config.toml
n_layer = 8
n_experts = 24
activation = "geglu"
moe_layers = [1, 2, 3, 4, 5, 6, 7]
normalize_top_k = false
balance_loss = 0.0045
init_std_router = 0.00827
vocab_size = 8192
norm = "rmsnorm"
norm_eps = 1e-06
rope_fraction = 1.0
tie_embeddings = true
init_std_up = 0.0434
beta1 = 0.95
schedule = "wsd"
Below are experts of layer 4 (counted from 0) of a mixture-of-experts language model. Rows are named router (the router's row for the expert), gate (a neuron's input weights, with its number), up (a neuron's input weights, with its number), down (a neuron's output weights, with its number) and show model dimensions 64-127. Each number is 500 + 25 x the weight over its row's rms, rounded and kept within 0 to 999. Numbers have three digits each.
After each expert's rows: "comes before" lists some tokens at least twice as common just after its tokens as in all text. This comes from a sample of Wikipedia text that the model never trained on. Tokens count by the router's weight.

# expert 3
router:510513501509499511519467477498530457468530514516452491463417513524467454476524495496475530551451439484536505471517524538486491548482491487502484512538516512504491496504491524554483531482506519
gate15:472534485496544545482530527480474497498473497503482503507485473449481524552517497489473491470505483496489505506513519509490478556481493496528474499504524489463486528531506511486473481498490510
up15:516497490492520542496503515457469498490462476490527431456449492469487524510473492461479458547467477479514497499577522487470486461532494494488492527499508537499513528533499503495443473478504499
down15:462534480562531560537473520522524468494503473518475468510487508508505495499484507492504503525461487488523515505501534525519504510448515522492459485492553507530454547522535487476511542515490463
gate16:540549520477516482512478508537501529524495513482500459498505458508484490497464514524455463515498482469514514450505477463468514529513527494525537485466536516498538480484480531465541443484498458
up16:467502495512518520530480535449514510542457447522521506474470519471494526495483514478492506505472527451505482543518518487519496477487505558486490498496535515459491483533501519458486524516493478
down16:537467486554507510498514519498491498445495503501464497514508528516501490476520484491511466502501533487489499508493460478489507505490513484513486522491513520526521456452507485490465511467519480
gate17:499570526511496518464488527528497498477515483473513520534467541557476556522495466439478523471532506498518526496526496503499516498512482505464501513499474474529489476502512492515496513528534471
up17:489491503548494522452507475485523503515460496520479482469472538460523526505514439494507505525481493483541483513541490437493494506498466472497488460482523474515464483491483511458447521509479471
down17:461488508500480502463531495465493469494479477516480512544532486504522520467490495530509449450472501543487451514474507487483536483480473535449511498525500487463522497541529473525515517500513491
gate18:544500485520501493480523524521544480510509524529500516527503491526496513510501463520500534578503491498507493504469505478518476497483509549492482489473494478550490528476443526531457538507547515
up18:482476518518504490494510499497507470501511460447506513487496485474530537530518474494462488527525514501488498478509487492457530508495522548482503550531499499526482547527477512506524501475514508
down18:490524464508521483468472490511507501497522537469477448512497530553498497488488524504544518523520486471524509460467482477507515491508497477458464481490521501480501467468463479531486512537522471
gate19:519508510459506482512466481520491479497481479527512529525509521501563528495482487498485513517471522504489550507504494513510529474496563527527489511500468495531530442450545482490468514457520453
up19:529515489483532494504470486548469488498511486499486484490503507526533504506480532510520517494483500509534460507513525499510515461468472489519489528531515494544526484539509511533473495510531539
down19:516457488487500460483506484514507478533535468477504489485515491507593524557493490527477454464495491562445512525550489472484485477480519511553492456468549509528483489516496525490466510499510520
gate20:517514453500511491488529488496469491533506487506482507500483458480498501507539460498491482452484470483523481491533495445480560491521495459526504478516451542535491459474542511527480540445445503
up20:462510489487452521536497533529477552487506509491431494469508524505527525492528476499512486473512498467488507510475478533486565470476475429454486485482490480507508504513480480461526506507492507
down20:497474504517523456496455494495496512475468483540484443506519501489469534515496488456491493503485551508519506511509472482507484466479498478508510477483541475516445491479482508518473463478471481
gate21:509523494478502507510486490482527491530537477501517457503486478473475526567502465466535475496507503505543532505526502520489467521560506495503476466505546488500532533486503508529520451510510430
up21:526519499511501486561522481519533500532461534528481523519478485525508506472505506525478492492508454507472522527450497530489469526561482498504498439476512508473521460505515485505506478470501544
down21:508504477521518520519504535502434481486505507473501486566482483491501527511531484477498517517505494461520506513488499501475555490476515451498491496456472432500494500502529483495523509493478483
gate22:499497469517491483488479504516498494503484469482517474556465498516461499503473545525521489518482500538533519478466507545475489505479474471478493541520492503516506546479477514460506515572472504
up22:537486451491548474505508497471483476533493489559506458495486496511480496486495494477494493459478488513502459483471488488519528520490516468483525462502482534532497488496458471472492529457505545
down22:473503525534504526516473465492470530490506482512484513504458494525501544533540559508527486585475510503513538505524488462510489493493491502478520510540457511522526523522488508498511483504509497
gate23:510519526521502450502490496524515513510495506507469491479535486465485467573466492528488510504496516506465535477481505499499486544501487535511470495536514491507528493512516510496574548482502499
up23:536532445514457502526566504487501516487512499481533541485499553554503522494509501484468494488438487483495476500552526497507543446480504495507482499507522505569511512492544520559443507488502478
down23:474508513518527507522494527498463528506507493467507505479496467527490446481501485470460541489516510482495472486506544546521522490492494509482473468507495498496474536455500505478518525515482494
gate24:505548499466478495508518487510505487472515493484492445440458521495497513531492486531492481581482490511500490502502484517481447528533545513535481488492499517485465497510477507505471502533486522
up24:463467516478488486513511514499474509512506488504464473512475507490454516475511503508462533546502468526468518501485530501505482464503531517500468532533486465503503499442521492519510484516553488
down24:508489511492487530514501522487478501477524523490534476473513511529505520538475489489496530490470480534462471494480474502495465482532499466464486535415510482501479552534510527499528499501505496
comes before: "1", "2", "3", "4", " |", "6"

# expert 22
router:504490478490551543502491500475515469488484541451473518492456506474483491513529502482451543542498470526503496523525478530490508514503534517506484500497501492535498518505494531518517525527527503
gate15:508502510497502527497504524435511486500504501513477472513496474468443496530518483489476532471528518522492513489465526514511543524498537508504510493548510482474545486497497513530523478451485482
up15:496517509499502520535512481468534498515502481504501448454481473504496554497515494496489482483464514468536482504500490507511515451548496498537519527499513548498470484495462535480455487443502505
down15:511490488511518536535497486516504486460519519448466489468510522463492521504483466486461517470466485495488486488507532529520533496525478555455489533495532524514491531516505506496483510520525500
gate16:481498521486516522531481509520483494484487545485499491501494489465512497509464511548491441484491530485479468516475523482478474526487546481515523503441501500504494515504499523510471459479481459
up16:485497448479511523502524516481499491536475517511519518448455541483462512507492522489516498539476510471493458474475456512508504505473513502517450474467549528509497497541512521485487515520481465
down16:512489498555454480544508515490489487493493515507504468507539502459474474515516504508520503523528550496493445516470491501519520490486490491517485499497505470502526490501510535494535476514499507
gate17:509479524513480506488505528529489484509540518476491528534516511514499533504528511484523492473531494552501497520501525529514495494520467508495528484487490513527513537510494488493465512489525498
up17:523511539510494524515498496456530495509475560518492444482495485489506560492503477493499474519491500517508483484528511506542502453514489503520525503508505477526516474507520524454469511487476469
down17:435459527511452483489509497506513461496490566515519478497498468484503507482516494515498504492470499548492499550476512536468513538472506522517524501517519486507474527548522502539504460473484506
gate18:528490488486501470450499513510500549482464509530471521502525532474505527527524484501498507491470465515501473521469528447526466488498494485506494479480477448510472521469474538500486521503533514
up18:471497502528511507516493472487469508497544487499480514501497483517510532506527484455486476491553468476501482502499485528482526510522510548468471474551499492555501543481523500504522504517482492
down18:475505477527498511470519490462506500493517499488505509503496538487468505494478516545480520516514497465488492469469493493507502500542491517479480466501536482512494515516473492489489480530509479
gate19:481480511520511461471511472494537517485506509514520498515516518520520538469463483522497487523488464523504519506510493480548502510484536495522508501471532494502541439508501504507476542489480509
up19:576528518495543528507514514532445532502433462482452530516485487512504488495496537534486495478504508519540491498492487546519512443477455484478494497481510490490513519547531486516488515524505517
down19:542491508494477463468526508472477461538471460451538493492493514516523497444499474483513497467543523514482512505530497469488501468498500542563464501533479498505475484504493561464492508491522482
gate20:532488516463486482494531495520497483463509466478493527508513533448538513473506453482493513523516498511502498469548501483495516513485514520511512475515469553502494503461522516494506527467486471
up20:526505454521437549506535569501487545483465462490479522517448515509510534500550513481459477486481506464498510476523523506536540459507503456468500477509497522520532468525507482475475464501507501
down20:492446511516484452491501498484477495439499492541500453490471501540465509539487491476507487482534516562489437480542483515477470496502486539535509487467527498484475553505479470483503489500501494
gate21:489468487493481466478500515512513506506507521507453470505517513489465554532552501488471480498481505510499473487518501527493459490545501483424470454503509527538524533471511528508504455549502487
up21:510474515485507498524472501510498490482477521550470491511451487527519500467504507525515518485477517488512525518450495554487465515460480484475494480490460510504542473514469492526474489519521513
down21:549498477499484489510517516498487484467482489475497452539495509469499505520538476516531482487531520520497520522507535468501558515482481496522485539470511499527515463559509521484474489517522494
gate22:523520516491457495492512508488534466459516508473512515483493489479515519510477482518455532508516521568534512479470507537469522498544529478497460517509480496498487516525506448508485497541498502
up22:508510475497526504483542479504520499526466471543497472516474475542475484520498496494482446494518525512497503532489469471486504554514544479489492480479496478539476477500492487480512531473540459
down22:480470535498469502510500480520483476507505484482499518565469476504511534555537490541521531542527499493501499510491473470514465526490477535529513521511487524504505527506495515529503513513478491
gate23:495472514559510491524524525496510515509497509513473501495516451485493480564485497512505511518514492477502523451507480512467449505490500524473476513497531513517507497519508538546512517502529520
up23:512515419495479516482490517513511507469523487471533515471492525522497543489533573475479490519458497499550541520553495492484549489499489524498501489532535504540540519496542488494488492473583524
down23:515469496457500497514501516472480502540515513518491505455472462491505462444525509480478514481512497479485478504488507511499549505494456495524484466499495495482496537478480492470495466519464474
gate24:529501490456457526494518503447468478497543513444476497462482513515525512535449474501463472566510535465487488524560495524496451492510502532470482489478481492506466502489464496479499483477486525
up24:509504514497498447495498497496470492506519518465464493495490481475476525514446498488480574532527500498475541528477507518494506499475543514464450534498530470525501481505534522497534496535546535
down24:480486485480481519479531529460481489509512516515493485509487505501526500497508494476531481509495503520487509480535478518515511507502510505492532505458527483463457518490474535517558497453474517
comes before: "0", "9", "1", "2", "8", "7"

# expert 2
router:536464502538500484463490490518481485495487491517541482543483514515484522461498517522536521468516517526456533567516550501472460471484515544496507540504485466508526489513512470500504489528499468
gate15:502485475492485509492476511474493491501506516511552510510465506463490504522529528499507516457511483546503498476491510524511462527494474501534512502523521486508533510487516517501470458498523545
up15:524482519504496547534502509471489485469514489462501477446481492505511507508501505472467505514464490462496523512504451492460511477540504491541493456465490508483487496500493501483482498483529483
down15:489480515503505522525531478534536519466509511484407475493467503499475518499489528460522518483497503503489558507519518511514478529495500521449477488492552513500538487500513526432514535500508473
gate16:467502461487508549495485496522523521520513492518506494516476523515513502525452518478476459464519490499496510490541461454472461513516503528525498493490510528492494538522511528518482485481487468
up16:494506490465512531521497535465515479495513449549467527463471551483517475518496507485504501496527524464494547509487467509489506480514484525498506505511517550484491483557477533480505456491504489
down16:475516509544501495499495513454495449475460511466496495486512502514509523507539499477522510509481510489503487478471547474515530502513488454490546504494474485503528494486519483486507509445492474
gate17:537478519562470512477522461484498500481504522460499499532512524527500531504505457466518524502499468538496534521463509522491529501538452496478524509493438488538513497514479505483516537506535485
up17:502536535473517511478528505536486509505478508487480496485471506488483502520502532493529527538515521472548496489536501495505508471504479505476479477516551497469490510487489505459518492456521518
down17:494477510503476530506485507501519509473501494559529518508509486545465465527478529502508498487488492513502477526489533528486494495451451500524545502548490477505484525501528445528518496433498537
gate18:514484499483509471478511492504519509473466477484542534508497502467515461527515502519490518459473462480495511466464517436520546537520499478482487531444472458508462503507464514515503562507488511
up18:476460480502543492487490477522482503442503499452527477497505482484531495494494497523480508492552524492492487467525504505491514516558493486463479467544478522541529512510493491495526470493522481
down18:511518540522434511477512477471504499516520466512515490498532497519465493518516503526500522476483475519535505474503482475507512481485460487487515489525528471487483514485497474527466471502519480
gate19:549522472489519445479518489517533512527511502483536486490477489486523518471478545530460489520498525508539552495489481459534524515472539510555539510496473497531510454511555514506504513502538470
up19:514547509547535494478505510568516513527456504455492478498476476501522506498490529514500492495525486540496479450500502512495517478513470482494462518489537499500496487518526531494509494535489545
down19:520484477471440492475496470514489488495495493477534477476511511502540536503472503483499472496518482529416500517508480451534487514463472507569543442501508468527455474525484567494479472528477458
gate20:523474476510518500496508431534503463506488492501508498468467487519484480488541468454540461485520517446470446520522495461489553479491480475551556508528505493499515471519508506499519487484481514
up20:534477506477473531492525465490461509475534540512506495484501477497497541523522450497501520464489507469501484490506509479546466503508501470484481506536503524488467474489504486507528529478516511
down20:507533503522496450460467498516486486434511503559508461504481502535514567475518472465493500499489520520476490513585509535476469535460489483490530473460548494516466511504449473508495509452522489
gate21:462538505493480500521480496498502506539534530496491473491467496526522511485509494465515473455504499498506487502529495520507436495549520545454486489542516536471518529471503470476501485486529498
up21:527521498490498500520475518522493538475490497533499480531488496523503529511510489537485523488487530506516506499470518517484428502483475510516494486522528494475517478557478488546497472510521525
down21:534493457487467520508477513497487540517522503475559505507486500483530525479540442479466494515538471483493501528510472483464512467489506483516542511507503478514504503549540476517472491515501498
gate22:510481531468507481504505513493561497521510491476509487488460492491484460490459531547516555495500504535541493484497473505482502511554472463484487471483502476517477505525498493506501507542465489
up22:547513453510532520542523516449509535467498481517476512502483469528472439509489505509488486484469497499472494491476485511537550548498528492484489546465480482514474521468515473472502511468526475
down22:471506541539519520499499485503506445499482464500511480490461487502510497549468510504484549509476465536523455562488478502514479443470505483480513499554463522520505464517492488474507554503518512
gate23:495453505514511493489476497466505513533414514493472481530481487520527493507494481515502489526506461499489535513505497492446435500511484512495494498458514525505517476515524523484548521523511496
up23:508513500567496548486493501476500551501489533485530508505489515533521519479464531463470482495465522513504519539558539444492524453506529522510502502529524489519498557477495528478485506482528475
down23:457498490495483492544443508474476485524496479520545554493496491462456537454520480476493517502517519532514449492485531474503501519505505468528485495474500494487516485477467477477510511488468521
gate24:486556514471507474525512494464467448460527483499494525455482504478545512478444478517477465557507507513479481515475510506501493509511505523465487476534524498480480485511520557467529493510471518
up24:506460494507514483481504532533490449515514524560499512511462492486487508507502473518484534510540487502490527512473490509532523492468499531502468509459511511494453510500502515479492509535513503
down24:496519519471495480490541530476470516496554507516535463505485464495509502507532486537510462516490519514426486525515522515527495513494505516511485590513487493493500502490484552480543477455453491
comes before: " to", " the", " a", " in", " of", " that"

# expert 1
router:486490480474535534455473571529504502513537547457526537498519488535504494515531493509469517517477491490484478565494479476498547542487510473547447498500529523537465546498512534550506561460459500
gate15:513498443504529517441533507442498509461466528520495475523472500477446521537496472499446561500479501529499480528509524507490530535518506518510499505545487514483511509512460515484477468497544529
up15:515447500523508482501469471473495482489504494491496523485490519521492512528507529513498437495504433483539502465486460495498521463551501508535537513461506497516504506546467498471490473453485496
down15:511512486534518503489510475474514496481516502488452464479496515505514510478476513532474512496477540510506507485504530533510516538501467549460532482500483537523508498491517476450540525500527465
gate16:500494526473556537523502542523492526507527489489477488496458479473510485492455544511483482500488505475520502481481487449464474501534525513499495502542501481479496490491537534469542505474462467
up16:485515540498505499538458511462471454501451489519481527448482548491493475465514508475504486461462516466509499506503532476517465488527496556467491510450532512477514464541496522459488470522486493
down16:555505498575499515492519468500464474487492489495459515505553499496497429486548512477500485493513532499449485489491560528488504481502486460517473494503467505542530522466485515448479529559515478
gate17:553484539509519480491492505481488525501516510479529526485527516498499528509507501471469487443523487517504459560529476535524461493491481489485494506496517486521475533468491471503536484500512473
up17:518528520508489520471472480507523491516460521504447493479483513482503502506523470470534487514498493478523522463495526489472463463511466478494515498484493449497510477488487515439491527501464444
down17:474424540529450489484483497522516466486489531517520503483459491499489515482504512519459478482488502538479507529505519519474540533493476491513506516485511471516491542526488506518479448477509527
gate18:515499485485515509471495486502507527470472532512534468502484492482489523540514464507484530486494471533487506507464535450503488482511505507479500489494498431511500515504483506495498507534584548
up18:452440496502530495499478492472482496451486489486540509505522462489493555514486519439496505498519510538504510471499513492511537515512480542480474504530493500532535522472512458547532491500494537
down18:487496501478491525501491485492485503483471503534497517514481533494471509495485509517506489504489478508473535505501472475500502533512519517522492434516488485489520503468499504466504467520484517
gate19:499480500473499530524530478450517489533490520492493490507485530518514511464487482484475459516528500511489539484499496464506527484491560489540495505493475492523517512484508534529515520490539472
up19:561503506516512505448498496512468522499486474482514503483510529498498517506472522510519523494502469482492495467498471556492513501487502508478483496533489484469486490518521501528492478538479513
down19:515499500451489464444521522506468502551485471470472469495504498525531489511524500483463513522502541523478502534521504483514466474443473544532503483530496456502485513486496528493501495509511479
gate20:477508472496541473504514462531489488490521460515490500520469487475470454468515453462512490471497511457482517476496479473480529512498489466500493504544478512491493476512522486490516521456491514
up20:501478518501477531545524509484490499458510458528464541440484546532510539525521509492478483460469533512497476495528487527509515435484480461493500518550476509461496486539483501491519488519478483
down20:498490521521487465454477493482489519523467495568490506508478503536515516504508500499515485504471525522465493496524480493479491516471477534508543483500480500509481493494459463524472494480511511
gate21:451487452506502464488526528494495516551564512505494505520469475490463527518516490501508519496496438475515482485504477523501494528543463484482537442495517509522509490487516481470491485535467416
up21:507499500503504485524471498549504526499470504538464499499541512510560497478490534548455470472497535494461513533475493493485455509513478497484467497517525479495509470502475507495449466495513567
down21:498470476477511493525472510501480471462521512488510495507477501500520512508558477467510538520493520490494529498509483484469531482506501477507429511523485477552525483493504476450530487502469488
gate22:476500506509458490517491478482511457495535495496506521521467486514498528455475508499523505474472544508528466469513520530510498473510514503466507531528506521489533515502494512530527455530496470
up22:540464479476510506516548500463508439506481504566522504504522467532511518432472509509522482480495512497493507482477477483530479527480491543470456528503525525503481502490479466476497524481569428
down22:492504545541492515541492468498547485508508472538515511483473506465512532526520495493498528557527521453518506499503499506525440514502450506471517524505514518506542502514478559505481505517509500
gate23:514478536533472510516462496519504524485489537484449467499486508520494495551535471523497506535480505462497558454475508469481456517496486489503492544518503523460493515479486507481513537541515513
up23:548492454527476536512483513493519517491481512486539499467507484509504538499501531514498463506508483479488504519553477513502522448474519478498504508549503491568503552515487537491465515482517508
down23:487481496474514468506472464465469514526475526506489539486485468541463501475512512472485480476527540501455503536490499519494535485488488522512455475500526527461509509458484489425528501502489483
gate24:472506530459494510543544488493472472474544440456519499454486508501457505507480489486499469534477460479500483537502471536513434488516490511474476454511527447519496500507507501531543467488489536
up24:490495491474487495507504502506430491505510499515457514466461485507492504471491523471460544518531530526474522515482474508510514462515490505456445527513483520535491537479498513503506457504550501
down24:507526514492521487447507512461543467478499523518503482519509512507536517484500485511526469508481520529486500497511512555505521507492496506509496515504515484480447514506476498527538501502493510
comes before: "0", " |", "–", "5", "8", "7"

# expert 23
router:484529489541523500504498503548495498472521499531466518514512465518534510476476528483523516535487506511539500488487488528511510496511483496495497482502524482500481539525466501475481504521493557
gate15:464524524501543519495512494492498506488446477507501513505538482503488524497487532538471504500486486504503516483497566481539518515506507509526523500541502487448435488489505543493479483477493479
up15:485501462518513528547537462463478472519519491485468517430483514542499552540513511470479492507495502481485484486523520502447470469544529493562529500475478497499509477530435491497475514444498510
down15:515497489519482512489526516497500471513465472513512470506495482483515502514480507483477509518482487472475520509518555503561514487481463532465489487499548536475551535493497462482476494542518471
gate16:503491515480545487525474513476517495519504516454525463501485470466510521494476514526479485486487508481486517470487458453429453497532549500508534523472496482492506521501474491513450518454472464
up16:501504510498524554517472484462524507504475473519559529495455501470535488506447478490533482484454475434539495505487486502484502468506523565463514472525528508498524501535474481472543497464494500
down16:518513503533498528483515514507479470484478474455505485558536470488493490474526492545496541524532504491494494475473523486471492467512504478511526481500505517504562477476509503525494509479491470
gate17:522498529492517522530445511506459477489482522486514499525532512507504533517530477434542489472480475537494487494491531495506520443515534490490506510520524491574455482513477486514487479522501506
up17:525527522501486481485491493507484464501489519506511523482507469470520530574535506537526510546454481491544474518520512496512476517500498489504536503471566431476485489486491513461474518505476472
down17:447487520547459506508465498523516476501475551510551457535503473512482522530489521520506508489448504546476476522502527506497506495462486536526569465508471473507505507514501519535509490445479517
gate18:548473500446458473473492477488571533477480514489476510497500476459534537538497490456519509504493480494496505502489536496514518519508508480514484484461446490525481518508450455509486531512512536
up18:511462475471497504464523466506516513441496501516505499486482462493506522479511529444481507493491534484522499477505519494513507532499488537455453525514499532534496553524467473476542443516493526
down18:468483517521470537484498494545533536469512485472500487521526529513478498493494504527508528511489502443548541493519461482471509519512535466447494458490520462487502552444485475489464475549489451
gate19:493537520483500488495480482482471487531516499450509454508483493485534512451505497501463491484490485527517535458500525483523515463506533514529493504457549478516529483474519527507523525474535457
up19:571524511514512502502545496500514491493468526521532496493519545499512465482463506529514516486493462504488487526530485496524504457496459523497488531504481494503476497505522506520474509530482535
down19:505444507430491511497530528511469500510473503473519494534514499537539483461505538465500490507511517498416461547547490475504444491512517476563511476498520496517517492518464516489465538466499461
gate20:510517454498513450482546493512462480493510485499530480487511504504490491526531485465540534477532514462506477537540478476511563481486519459556475469494497507504514469514510475475558510435485471
up20:531509477515482507500523505478466525483443534504480523490470497505483514510495475483492521458482555463481532466531485506530540483496494492497519491572487503462502501495496489489512484496468485
down20:527487541465518411467469495482501489513462499554458530517461491525522515518475494446492495540512507492460484509500506514492519517485492531522543499508505497511502497484460476486478488441511496
gate21:469504517476528494499451527527518533529492497510506501530471518499476502548524500480513518498553461476540523516495484522513455510516490454491498448488520468525519501479510484494468480512478469
up21:497481529478499547496509515515516481488511498513471468515482499485503491516544465525492541456510468496477508495449509509493443494491498534536518476493536502503521483507495469502502502514506512
down21:551522481517487542490505471461491488508482545478494509527506495492516485458516498444535528534534527503513494519527537484465502474447518478493481493530501518495516462484491479483529477466523506
gate22:491498526504516485508488465488496496487496486510534543502502495494480448467535509505531511522493497540551480473454469491487482476491551537503506484499507499491453515535470518503448502510477495
up22:536523474477483504521498536483524488505465500512486459499520503469455468517514504497496485518472511482472487464490491498515516510481464473508512481454537492513491502475503492492518521468537499
down22:496518505476468520511498471494462459494529490498480469500513504530544500538578479500486513531523504507516507534526488436464496479474483533530492480509472532514467507522489479493491497532478494
gate23:513447489515451493531526555494500477514501478472471482480464447508502510509523514564470488511500494460452538508475498498538502511449502530494499481513491521503468468494526515468517541523495530
up23:542526476526507489492506516520498508505529510509543475513535496537500550511527505480491472465468514470520549545561558489493543500536539496521472509508520491527482547517492518518492515455529536
down23:474478500476534493490494481465438510478502466489526526476491504474458463475523503465508517501554543550494488524504497524519557513483463463522489463497541492485491521480474497473510516515477495
gate24:509507463490493487509530486483461479514516459457503496431487462513488527497441505502475470524503518501489494498557465526504488504533512514499485461504505505536507493516477534470510489490522501
up24:482490520485467496524550483494462526523485529477526489491454484467494478513478525512469533486534529532507526520479484538508480526524502539468485500542529494483480543484513504508532522500536485
down24:513494509473507539520532564494464494489507508482495486539496478511540460499517488479499509520470458504533515493492512524499504504483468510481518495509522502465496552509518511500532469488454519
comes before: "\n", "|", "-", "==", "The", "==="

# expert 14
router:527454539491493473470487495502504494506513477483530480520471452527491538498535505514497492525510533517471486488493494545453466487522478506549516487456461485472544497510505469492462483459483538
gate15:480491485513497547472466492526475485508516505535520502472522512442504504526526517475501477517492539500478497482456497502532489502489463476514495495509494477465508520497506486479497492505530503
up15:521478500484513499513515518504508530523470480462485483482482512526467494491479509449507476511469511476516497506513480502497461469503518473497509485470524505538507503499462532493468490516506501
down15:524496509509544495540530541496530494483483510457460435468497489489520508496507550480482541518438524513513503495522533562515497480461492512511486464493544539451493493501451481425487496486512498
gate16:492517513465549525545503477526488531571522492492479476491503546501519507474463529489488435474528496517504463472456460492500501486486503519520490499491508506489514524486499526486525508478523479
up16:490514546509512500509487545481522437496453497532510531503489514491477522476512494468549519521488513474499482495478461509493483455515494524521475473478526515457483504559515474480503478450504479
down16:547468485488515503487491538492501468466513501489480482513525504514498478512536499496560490539513560503503497489476544465509515498500517490513493510514444469507528489501506525486530487475545492
gate17:506515507499502487484523451550507503508507489494556508504473508503516547507504482463487500482530502521517487557470519447531515495513461472474532485526493472528442511512479489450495544553535484
up17:527504512473464489517534488486499522517462521489479497494489523502533512512521499465489510526513505453495486495513487455526521488519510495487516466481512481483493504515481517448474501520476454
down17:469482532491497512528492515522539517499494509553528511438503492540481515505482545508482501511497434545507477565505540499465535499480482517518476474506537475513501493514501486509509493504492568
gate18:532492481513484503496474486474514516507470509496530525479531490464506510502521501491525488489499443502503489520466552481542524480519514510517445493446455465513482513464458481527478494508529535
up18:480501501459504480486511490478479502434489468466501512473482464471516555473507490457491492516521481484519512473490514474506586524555518521485473488505525511515515521458462476501489475512500545
down18:508505489523494516466498519478516515471526453503502495536534500498482481491498582513495524512503504482509506456501513457473473527528480494477523483526504503481527546478504491537509455552485457
gate19:539488522511499523465528502511511469488534491468489464497507523505506484473511502514516514517487514469499582538500487503517518482476513487547495517476507487548504512497545509491501511490504464
up19:532502508480519506499512493536518539501475480501507533474510501468542481459464519531495492490460511518510479452518492506489514463511453521535484517479499503481517453542523529521498537500504491
down19:565471469482499468463500506476478482527503480467516466487487485525532478518495492496526479493497475522463515537528508495526494449460514470535536450520532528550540499511461478527468491472454454
gate20:492487509489529503441512450506492485472471474484515485504483483460497465455529460467508503498486510467470430490513476492474526486475493435499532493516525493470454476487514496481519511452481507
up20:490488481486475463499491510528436510482522525498492530482467505526490493528511524485522505492485508502514459511529486471526529503546458457511484511509490529484508454524527471499515534511499510
down20:479509520522460460476522493484492489497470513551485507479476511476501504522555505474521469512481547499474494523508521530510498479436500515494505481515530446522465563505478467495480486493500504
gate21:496536500520452523509526509482487491532482559469491470477451483509510495525519500473531471475514494472540478533542503509486467497510508514476517476538519489451520533476511489447518494523497469
up21:527497523493501498516515567527501518500501557543488491522512515491525508486520536522515542508512517491496506503448483474474518520512478536527523470483517493489520447549502512467483485546538520
down21:520476495511494504487497512526445537447483517483550462505442483471518549482520465454489510461514491488460487483505526511508524484496494480518484514477510481533507507523513483471524517498485451
gate22:512490492530523463518468466508509495487472493478508518502495488525435480472491466501500521497511492516545464486514514480464493494478510472484503472507514499506466480503486484512462466495476525
up22:491521465508534520515503477447508534471507478544493474489510486535440462502535534512488453513512506509494473538464476491510526532466478525480473503478528492476455498479526461494496509480567475
down22:473546532495491521512511470491508476528512458485476517524503476504510518553481532519485577553499486495507509543517506469485496492487475505440499472504460514514498458526497490456514477524530527
gate23:529505487523497517503458509486528509484496547493500497483524491484506505572457530482483520488490468475523536490475513486491491485524493528510531491494475501461464507516486527493548485571491486
up23:485509464473502528501525513515490550501468517492501545538510486502507544508484540498495474484476492533479492527497539456494543490509525518506505483518515486531511539485511535512493557502504502
down23:452471488514459450536475551512467484523526505521528538509512512489466485476532515499461502465551493501498524506526491523519510512471478513543464525510509512515498484490452492466471487524471477
gate24:488508490470459472484573483463453482464541502494489512459513502462516512499441461487472473563520489518462473507525514534505461503553514505500533482500488504489508519486477533473528486513516484
up24:492507522519464531502503474465464466493504485515519466487461490486495516526536515507464531506470502521488539545497490527500492500508523494470498504517477498504527508511510481535507485516501492
down24:513460501463480484481533523457530517462531490529520483509465460493515494483485501550518450521534512509456501529489514499503483515516505525466485544493504505471500499525471535530520484482455500
comes before: " in", "s", " to", " by", " of", " on"